From a checkpoint of a small mixture-of-experts model trained on Wikipedia.
Size: 13 layers, width 160, vocabulary 4096, 38.3M parameters.
Experts: 256 experts in each of 9 layers, a softmax router, a shared expert of 64 neurons.
Training: a variant of Adam for the experts, 466M tokens, 7113 steps.
Below are experts of layer 10 (counted from 0) of a mixture-of-experts language model. Rows are named router (the router's row for the expert), gate (a neuron's input weights, with its number), up (a neuron's input weights, with its number) and show model dimensions 0-159. Each number is 128 + 32 x the weight over its row's rms, rounded and kept within 0 to 255. Numbers have three digits each.
Before each expert's rows: a language model's description of what the expert responds to. This comes from a sample of Wikipedia text that the model never trained on.

# expert 22
It responds to: Labels and name pieces in taxonomic lists like Order, Genus, Family and Species, their colons and dashes, and clade names such as Chelicerata and Nudibranchia.
router:148112122090106109084125093139141116094178169137128121146121114097096130173176103148157122094109099174148187140106111105148145103083158183093159114121120169223207160112146120134092107128147129149098169176127179124135148109134100116133127164109083131113135132110105094137180175115167160174101169138129122128112088045101154120158103145150106137110142101101141123195059145120158155056181105086110086187062143101007111137076152134134115115088131108108170112131086133133111155154125119
gate1:136083118102145132079152176166094186095162146199124153122076073113154089191121122106178137145147116138085096094085120139148194103121109092134167107138165102132161149109152192116128115082085131107161125113091088200100160126107065076149113148184159058108185156134142140155101126140185128130160127167126166115091077105079069150113118040136101146137124132127170096112151154114134138101080073127139126088095163131116141145122138136138098121109218164124124098158103091100117145096138089
up1:046173084188124119153129109120155137111095080098131091129114176137127120125179141181121067152148122150110156115168126161138089151154104095109122113143092151080133063118115086104131178142136116104158110165173066084175091133163159167097137064103125120153129099078122123102170083186069111111064110124086115194160159147148202084150116196125177139100136137193104127159127139132096137099127198129136116139147077151155137126168109138176116170122063119150152164131148153160126102145142172
gate2:106078091086098131130170093113148087135116111190108075107140098160151178130179121117129159162129089112116170129094142203188114075135134145107130114141151155143063173147124093107093163162145112113151140101186166148187131082074151125183166181194082126164123120124128119144067113124115138166104200128124085167162096164168139119103102196062097168126082145131077135128170131108121079143132076130102077193136123133130164103112135181086170100129085140117115127133145094123149164161110105
up2:128099126150130119116159121105121177082062140053115138129184155153194136087180181083121139122187197096151167101110110096150187096125130112075113125095091173134147063136116144152119153109134149095110116090080096074162105107079095121076155180173142141136136188134092201145134098167147154146157131106106147109174111166176146111120149128129137091137167042155086111118109123108127139159154161117193176132136186127119169076112185115164103179134109132123115151127156100153113134090159119

# expert 31
It responds to: Opening pieces of words after the, in anatomical and species descriptions, such as outer, abdominal, apex, north, south.
router:134135120103114070093119134135129128124149153187114113079094126105079167142196096135154120087138119167097152097104088097110143149109110134106123100114063190184164134107149172097136136124125103134146152174141139134100159104112113172130104119088077122153138148151150078127164174075175136159123204179181146140091140051127125123168151164180126085067124160120179116180095096125199163080165101141120127203095066128042129154077132167142093105110145130105123082128156161147106145158134137
gate0:079144092074105134155131102151099081126160187179088075133169129116086115113151145114133142146084163155108166146104087119169106088197109099089194117133149158077134149087176108121163105140109156109083133189144164190131124120128145127176172084140174103145090203151132194120143165095127110174098128132113120067173147182153165141126140147124131171122116182132119080147113152121150123125065124176147119214110102158093148115121092166151195145123133106110134082129125172149087102103152073
up0:080116110063164143155163126102183043103104117194125167125112150132158134095163144118204149080084179131157125141121126095169135152087169108064153131128107116118179153162071105125148162081125163104141121112124125139066179145104100169175147100113105127155037135153139160156103131124116117148151181158107074097185070128155108146106105111093128098129155072164140088141113173116125177150120103178152133193150068143103183146124111100101101121169122093128138061106155132152129136114140087
gate1:081103147159167124096084184086147114137095113138171117089212181117055150100144115169104106076163075129092128177176139115059177122143093143137122120123114162142055154138101105158106084112143098154155126136086100182128128120126066099168099157143124110119165107172156136151094209109100144091136103136131210189136125139085124075118110166125161145103133155048114128167130145175132153122074062140100148111126127120108164061181108146161140131128126150126138098153121114126173124112151156
up1:078053132149162173118082117099167092123109112120140121093115150080131161114154128172137106094185099104110083169162161141157160116068106179097115169119069146107071137161129114124158141105200102162176146083132114192132095101101129145184086178106072091128137098135130081192124159139105160104113136141147150164130135111090152105134130209119183173144172096101154146132105122143184130133107057148095161140145141115096109085171084119183164130124184122093108139148124134204116103116126170

# expert 24
It responds to: Inner pieces of unusual names, especially Latin genus and species names in taxonomy lists, such as My-i-archus, Tanaorh-in-us.
router:138175104080116076104150114144146087114148161137137126102127140098073184120218098128183160090105134193126188088133079115147113097118116113105191106110131212194164114114138095142123142122116156121163154191118167130131088099150082105132125134127087125116129145109124074108199156121171155184116170124160123142078118082130157101172138128164149088085089125114175128176095115112127164065146133081120132198068137113034107121128161178122124123108113135115148096131093155157116099156103139
gate1:132126150139140127134127077120078144154135098115094089037146087150111136117110180085101126121172143194144111098133150123149115111119135144156091097162109184173205120149098115125172123179130182104099078103135129133141120124195170125119093185112111153133101136121098186098143098104145135129108108107141078201093071128035126169116146141114111159134137108062139166097108148118118049102177176131137165095107176222066138142131119117105140107149156132087118145101113078143144181110104134
up1:144137166208108124080129149138151172078167138126135108182078127151160098153103129115173104117128096115100083121133044185126119169188125090139132144119111103153098110098083134183132164094115096112141196081141132080142136150081162174144136068105142119111200184106200145178104183138090068125103080179127132115135142136230138106179104110119166088115144147175093108090112102146168146124148155109121122143160110114114103121097152134149116171079134130133129130177163169148085132137156151
gate2:085089110126083122096124129193127155086155109119117134143101105162062109157163137048119158142118164129155151162104112122138147181072162169091210134143104137122157131149122146067155127147175178087085160092123130148147142055125137104096135166145127121155154118140139182132128115120083205114126151081131085115130084130110190128136094147138175149150135150150158082195058143092076151133146106094177054148131172073118101125074163143194154104143138121113174151114091093141154112115126087
up2:128126104135152184120135115141134139177109175111077115106124108097168171148085070172185095082117109142117104108129178169029073125151146146133151147150149093156211125127127123121068097185146126174229131156090179116109187111085111177181097092104165142125122192136079095129136074145140148153133149135165152140087153118142140148105081168192114158117141105103084120099139169126140075138132139136133114182119084149163106149140127092182159122143110093132088106163171145139124156126164116